config.toml
d_expert = 240
init_std_router = 0.0221
lr = 0.00182
train_tokens = 358900000
Below are experts of layer 2 (counted from 0) of a mixture-of-experts language model. Rows are named router (the router's row for the expert), gate (a neuron's input weights, with its number), up (a neuron's input weights, with its number) and show model dimensions 48-95. Each number is 500 + 40 x the weight over its row's rms, rounded and kept within 0 to 999. Numbers have three digits each.
After each expert's rows: a language model's description of what the expert responds to. This comes from a sample of Wikipedia text that the model never trained on.

# expert 2
router:516524552462470494485445464561431496495415494566503378525498506478532561550502503529478464496433485486526490475501472414578532493553448480465430
gate0:529542520561511513548496489453618485522547446461449441495507510448493533445523555526496459412474507499457522492504558546511479473535478475470520
up0:561492475494513529512525460463548514483493510445489450388547546467495484480548499481472593420496478579477508488507524499411589536518505425486493
gate1:420476471504519480442556457531555517501490524483587560529504552515470540587519499445479539545467515495533481506550501455460527534540432524562443
up1:455506506456450544531562560455496494417522477519523517491503525459485427457530456554464531434509471453559517569529488514448565477519486466539507
It responds to: Tokens in species and genus articles and taxoboxes, such as Genus, Species, idae, aceae, Binomial name, and coordinate marks like ″.

# expert 28
router:490510514481394462501444532567430508483429498500515493585484490433486560524487503498453460491459524474562514464514540444561512495513500472504426
gate0:509505461520464487358517464570483499477488536535522504517488512525451531458489500500479503535536440539471474486466517518467430455477479462498522
up0:504489505466495470500527487485482513553567556487537469490433473563558603556459530575465446499500522447486616448424469456466415566517508495431473
gate1:494566511560536519466513468507500491379485458484450487465442520480508511491550479473454520527456516493572581516510569504494487489488491428558495
up1:505460561471486481478470439493528484560540477485504454522496451530514522571491472448485552410515529473441526525488528526511480526535487491458477
It responds to: The possessive its before a noun, plus attribute nouns like area, company, person, height, length, career, often in infoboxes.

# expert 12
router:489510514482391463500442531567432505481428497501518494584478508434495548516486502498433458488473526480561496468514543443562514497511498477527431
gate0:575549505565522553568568467528502528480508585523525472504538509470515515413500535479491542497558564493471556518552514483493450489468513508581420
up0:488540512531468555493540481520544489449427485535489517471480442473532456515547488489538514472478506513517508553491506514521472521568509483501477
gate1:529517523479492467496536452467493586453439420599539484458504556494444486505475542458515485494521422451614450484452486504571522503496525498491459
up1:499481522482494574420497409529508494474464429558426550514484541495457549499554471466599500504458492466532428558494466468509508484488502532437521
It responds to: Rare nouns and adjectives like part, into, legal, medical, sector, construction, and endings like ution or ament inside words.

# expert 9
router:513485506448434435483536578493478469445511469521445444583502492459510521508518490497433546465475486496500537421461521523526498473488483509485470
gate0:476488444469493525497575539573495545523562505480499471586521441527508501496524480527508446482456482558519447517459516444489535530443517457575505
up0:441523452418445487447471509518463526504455509511491452483505507573531551448544548556536443526538482556471496501491439494524429538473534443457522
gate1:533460442522474507503540554484490564563452473486528497547530540454491589492439497475459467563477563510530467484511495463471451487475559470501487
up1:543563496510476510468457518485538342468500501512468553435422506517514500498542568544506505429489442462581459537548459504548555485458469504517515
It responds to: First names, cities, teams and country codes in sports results tables and infoboxes, after a pipe: David, Chicago, ENG, Western.

# expert 13
router:480518574444435448488500582584495485499470471471459455511504458429503520514464521520434500448483495483496513466484491447542517514514497472464499
gate0:518542601490507528517519488534457453524460409476503548467455484539507515507451505482507491505508519540461509526489493407474418484477583506482524
up0:536451477518453485500499433546510358513478468485483496528494474513479494499497564508476481538543491515527468546536508551528517534423527530528534
gate1:468482542512537489521491464495489517444544422539528540541454521375495447522544472497449542544503465536488496481455467477457535497438443500578492
up1:576481509517543571472507493470540499562495535529527500504536534529456496509505558530520464466493477589498526583579485547536491487550483547484494
It responds to: Military nouns (Army, Air Force, Corps, Navy, Regiment, ship) and "commissioned" or "type" in ship and aircraft histories.

# expert 3
router:488513514481395462504442531568431505484427496500518494585484510433493559519484501499484459494467523475563521469517545446562511500512498475533430
gate0:504456569521510516579510502588473476537531533482481493536570502446428459484438442500427463499500508524497561458438560526506531523478461503531457
up0:591507523580506465517490455452505546423519517477505496513454458441380489489515470547503500502538471489530492477505473509479473535505510536455454
gate1:503464590508487507494480487503504553541520406496528472549466538542469631496511509530381481489491422423489552448507449501534499496507415568462526
up1:463512517523457551502569499503603495423446500526507515533507499471442480457518492479534597461480515503591516558515512529492514442461519556530556
It responds to: Scattered tokens such as or, without, even, itself, March and name-initial pieces like G or Inf, often after the or of.

# expert 7
router:487509516481396462478443530568431505485431494500514494583483512436505555521487501500453460490463525476562511468515540445565509498510497478517433
gate0:506528503467545484464416485515510544555507549489475478470536495488408554544500490548463490479441476485532514557516556498558496534448580531528530
up0:494392433512471483481498488477533531471516494540490562535485525476500449394482575476590530508536514390458490485537446505491498509505470497510491
gate1:554508577464476472464461509541465438516521485512559517476471528511445471433495526463513485560492530495507557501486538515535464474473501551593478
up1:591433461484484427504505487496431453472446429520461487499482457565402549508518489447477543482524451487457454443546543502520528424502522507564509
It responds to: Line breaks and "==" heading marks in articles about music and bands, plus general words like exist, official, established, released.

# expert 25
router:490511516481391463483442533569431506479429498503517495586480522433500560518487501496444456491465523475561521468517539445562514497510499478528430
gate0:516490463566519541456516467520556500479449490479479505470472493503445499495513512500522490475483508513556609530530451446534495446378542508489475
up0:460605541519505554544452483557438494462533449470534524482478483560534513501498489548568423519511534493512485440506504515477456577531547488512434
gate1:573494449477469531522594491524524445462470562508445520453462556516501464491451456555469543477517492484515501511520493527536470521470494532482516
up1:573578494489504521503458520471474476442510458495460522483454517517503473462478470486438438501459460483546590547495505472513546416452465437478505
It responds to: Heading markers === and ====, and labels or nouns after line breaks in infoboxes, such as Died, Early, site, date, information.

# expert 22
router:497462538511381471492420555533461474519469503469508563514523486446494532504518523522419495474444496450509517482498567492545504468502490457469451
gate0:577480449518415517531506483462430470513486443462538506481439548459519516535506451437494469544482517452489517492557536529542512463410550511508539
up0:512489549476520498506513594622515456462420498432409487549503496513528474466470514548489457445497526487499485424498538502535517505599401490469458
gate1:476540478498512442476475518499480519482544598479444478500506504495471529569581515556521510501394497460541525426480508520555516562484542540520448
up1:460508511460469531548455534557496543524532549434476519524519524572420532487590518469521522489493442422522481472492557494518485468557448510479530
It responds to: Past-tense verbs and nouns for outcomes in politics, arts and sports, such as won, played, released, election, votes, defeat.

# expert 10
router:486510512483395462429441532565433504484430497500522497584480520437524552516485502503446459491467523481560501468515538442564514497509499476515430
gate0:540496542605483505471531551516558505438469522495513521524533512486529465522538569516537529580447467511542409477442504505419492548517474516522560
up0:504528451460492502502544478487497555484449547475469457527492479541474563444462549496495489488503508509479431471606499464512517559537461453514455
gate1:499540569514566434488540477533485461484493543537466481500549506493521534507441535480517508491509493520556584510522548509587527466479494446517504
up1:473440493538477492431470489430534519523552455529479524492565542529440517466535550523515520500462486479491546462498526502497499483502514569509422
It responds to: Short word pieces inside words and names (Lig-i, Jude-an, Col-lection), plus media words like digital, video, Love, Live.

# expert 1
router:490512515481397463499443529566430506486430495500512498585481507438501557522484503497421459488470525478561515466511539445558511497510501478517430
gate0:500450478476446548469489482497510508461452471458450489521540470494483510499589462476530486476493385581527530501519476528473493533512454456385455
up0:497505469481480532497436517534508482492534458509500454467530517563446574508408487576442535487608452532493484498505534490563449527512516439517506
gate1:554521502496463453536477514522475532477472547417581453463449422550463490504445474496486452507464458502488577529467518511488489488529563397412446
up1:465511459495502495619560500484425524439526484451464611480526468522441529526489519469478491467441533546466542513535490508435522467526564566505483
It responds to: Mostly "the" after prepositions, plus country and organization names (Korea, Chile, Republic) and syllables inside foreign names (Shaoqi, Filipino).

# expert 27
router:490511516482396463428443531568432504481430498500511495583486505436518558516485503499435457490468525474563508467514539444558513498511500479518431
gate0:469461475504489527441476518409598439399490451554503531437514437433534544484488484530498539478448463536472479497519491476527479499402544525447551
up0:468538446445497464554577566550534523492556470402486512594457457460483487555538430453502476522480515423512529411422470474546445479504498492525523
gate1:451515508396532505535588485456550514611566501536477519554479517517544468456514442480534416479464552532557522524483515505495504487516511555471464
up1:543429502453485492544395442465506507510522489524522538468506466544528392515474500456543441473490528474513517467545583538484468582485527509480482
It responds to: Word pieces such as ond in C(ond)ition, met in plum(met)ed, ong, part, plus energy, power, cast and Tod(morden).

# expert 30
router:505544562448389522466469504519452511482452556491524532569474457465519548458479473537449454475412463536543516501462500435559504522446486460480455
gate0:515444482527476534473555476497549486530472490492526487518500571491473487548522477474468425443578468589508504560496517533539535566494452534499466
up0:503549480511546529430550523500556494506566549497504486487480511453455492593523473549503523470415393569519485499476471528512511494574507551522556
gate1:486511378548484439522516478451511498446474440542466479471495447576586523484523524571498493473561558480510492480544444574507446530492479457510556
up1:516479462457507443528551552502554501467573450519463461442548612534497453508461516496519533500528534561494493491534499524502537493490468514486521
It responds to: Tokens right after a line break or sentence end, such as list dashes, opening brackets and quotes, and prefixes like anti, releg.

# expert 29
router:490510517479397463525444531566430504485427493502504494585481509438497558519485501499435457491467526474562511468513542446564512499512501476521427
gate0:539545541555510556513504481518476493567559527518511439512496517571483429549478534579525527546449480565511507438478471546484461478505476470506561
up0:500424507539498489551498474497486546532500527461567504486429468520497492558442536520501432483476479573507516602493482477466494556613461425497471
gate1:423541486451436578499475504467386394472489503482507438491491487452568522479494556496505517487480517493530566560544450467488480514459475490554486
up1:489503506514477470573540458567471542511520446511516500550445504458528515415474478552536513568517514465471507496502476485528432522456560527618459
It responds to: Colons after infobox labels (Released, Label, Molar mass), month names, million and billion, and mid-word pieces like -ating, -adu-.

# expert 19
router:491510515482392463485444528566429502481430498501512495585483513433467550522487500497430457491462525480563500468515542443559509497511500474526426
gate0:498534536499459472478457494504461532410524530548527616483479504552488475463505622466511485541510503490573425563506442496495472537463496543567506
up0:483482532506437491486459504563477531545530478559551456508575514569451496505619477465491455501523553479453461515485559514456520507490494521526472
gate1:537464535462474552548535463580515544472491466490547528569536467543552463518488468504478526573560499487548491467511523432509573588525519505527472
up1:513494473514479551415523523452553485496584538490522510515478465549452453520476550420594510531525494532542446516524524494473541549535525503459453
It responds to: Line breaks between table rows, list items and sections, plus "of", periods and mid-sentence nouns like strength, formation.

# expert 14
router:521507495460406506474465488541477490422454500478489505627476535458545552466530526522478460457460540484557491481480508516534449506451526448440496
gate0:541532512540506512459537494466473521438494500478440520519437497465507488462495588527523476477524536540531501467508444477490493417445533590485482
up0:536509533536430534474530500467427520475568461473501501517512524569450477458518490504535466495475484533476511438478488516494471509433446495534597
gate1:484426550547556442508504466502508523565527479573416514501495426489506507460517444526538430453510589502469460466529501528511561562485527497468500
up1:570470573557487482507495511509467536579435495494468591508421458528510522498484457482557439515454532549515493484572564553511477493465479474527517
It responds to: Opening pieces of longer words after the, a, and or to, such as alleg(ations), execut(ed), Conc(erned), inst, poss.

# expert 20
router:487511518480396463505442532566431506487428496501522495584480516430514555519486502497461459490462524479562508465517541443562510499511497476516431
gate0:490516511503554485551548507437484529541425485437531503511480460450533453501455480440460529489504496473466562539592568498492523526509499576500517
up0:534567450446554486515487488476573481534534478495469463523480585485559403520458497487512467523493418467464535509484469572502520518471492493483494
gate1:465507425449480464493560451508469444510488511503456465450482522489484476492524539562431482483463518496514551524446455482482491485489491444593509
up1:527553489551528484584455466478470461544511413495511540484480501470548515536518513493463511403541518571488580519537476509572481463471558432484546
It responds to: Mostly building, built, church and glass in architecture text; also Label and Act in discographies, and accented letters è, ā.

# expert 26
router:487511514482396460467440533570432503483427497503514495583484503437517561521485503497448458486471525473563517469516539443560510500510499478509429
gate0:516491498512467556496537530429547493473452487493526494543504528406525472607511487502488525454483491442517544455483465457511484442504499468484494
up0:475511527460516589493510489536519497517525509482557525526435482529494596540527506530455453553522508586507506443550495441549455487535554504507550
gate1:525491518509465479560442558446447388526527559451428508498467440463549516525497512544450472491567452472515458522478524493487522502482554552481527
up1:482466516547526496496537444526556561472512521535502549448447511429520514486526503550512573502581469462586500537425501500472420501475473535537521
It responds to: Signs like +, −, ± and $ in election result tables, plus nouns such as name, total, terms, character.

# expert 24
router:506477469526415486483493565503400500523504510465536467504534480466497560509532459531435500466395530476513516485473533471509536476483519516493488
gate0:545426485477461525516475584486494482426520577497495543475500482579547499518495446544519582467430551538514446479486500470510518444457577539467491
up0:504482545508538432495501472521510492533534477489515549542511503530443492417534443420501512503528541500497492405575562525507524546503457579492474
gate1:527520459550540444473551456475578540474515544485538441509514489450471548517467501402519466491497495501562518461501582474464454486454494552555569
up1:471522480485481520513481498503513530439535515482550479506466491504485609478469483400519491529467519514496477474443472568516473501409525434460610
It responds to: Sports words in football and tournament articles, such as League, Cup, Championship, season, medal, group, ranking.

# expert 18
router:489509508483397461486441529569432508477429499500516496585483490434483560524485504497432457490469522478563532467514542442559509497511501474522428
gate0:494437547466505527454574446540500479494521556503575512549474478554449506532462478532559514587549506535494445504467471416514452563477489491524532
up0:461480558476491491500471511575494466542492480461496471505540542503582586532472479492510569484503515514442447526516546502526523441497507541484503
gate1:555463439469551535483480541437492504485469500494438513495482479432489586506507474511440499516506456493495574483550536499607505509453538479451541
up1:490519488512559531458569484476495472585472529494549531448450499493534520496522547488406467459563539533490500544427546503546461473547496525453525
It responds to: Mixed tokens: word-start fragments like rece, recogn, wid, the suffix ing, and pronouns he and she beginning clauses.

# expert 5
router:521475514531383500480511518536457549540429461532489488558500493459482512487433512495444407531488541502544509440570461438527532514515479487477413
gate0:483510567535526454419512493565546552487536481521570567528486486533516536477541575435520529495445472538445511532490514588513539517521457571507520
up0:469506475468428528428521506517554552570442574496508419485545439476537476529404516543487510518485525497542501484512532514489566481565521479492547
gate1:449573443476515446491436542502443461437578523512551489511483529509523460539483539512476538560459472495516586520411455463480550472519563556444550
up1:494421507556515572440494434480465451513477525466517464536500517512520459527538563464557586446492494509582500479493539476433500599551551479489411
It responds to: Words in place and road articles and their infoboxes, such as Source, Country, km, park, town, GNIS feature, Geography.

# expert 6
router:493548521473430451490488491520463515518429521474504492563425453455515553509483517552398478488354440485572523470526545488557472526532460508478511
gate0:474483453582480410496592606479459538533561451465514446482551494475460466473533461512509487415468514542489468452498532501470509489471491454479520
up0:548517522509461561456467474508525458460485453526516628569499477516515498510574519552499520485553459458526526522496443495552529536504526481439548
gate1:517496446459497539518554482467481493522543512519444479466382460465540487496397509510422381501435553552542554464529432493490522498586529559506490
up1:525479499422517492566551492435482482450519465518497497471444441540530510488422567481501453592505528520521470424520471484520514525525445518505500
It responds to: Plural and verb-ending word pieces closing a word, such as es, ers, ies, ions, as in Aliases, scaffolds, talks.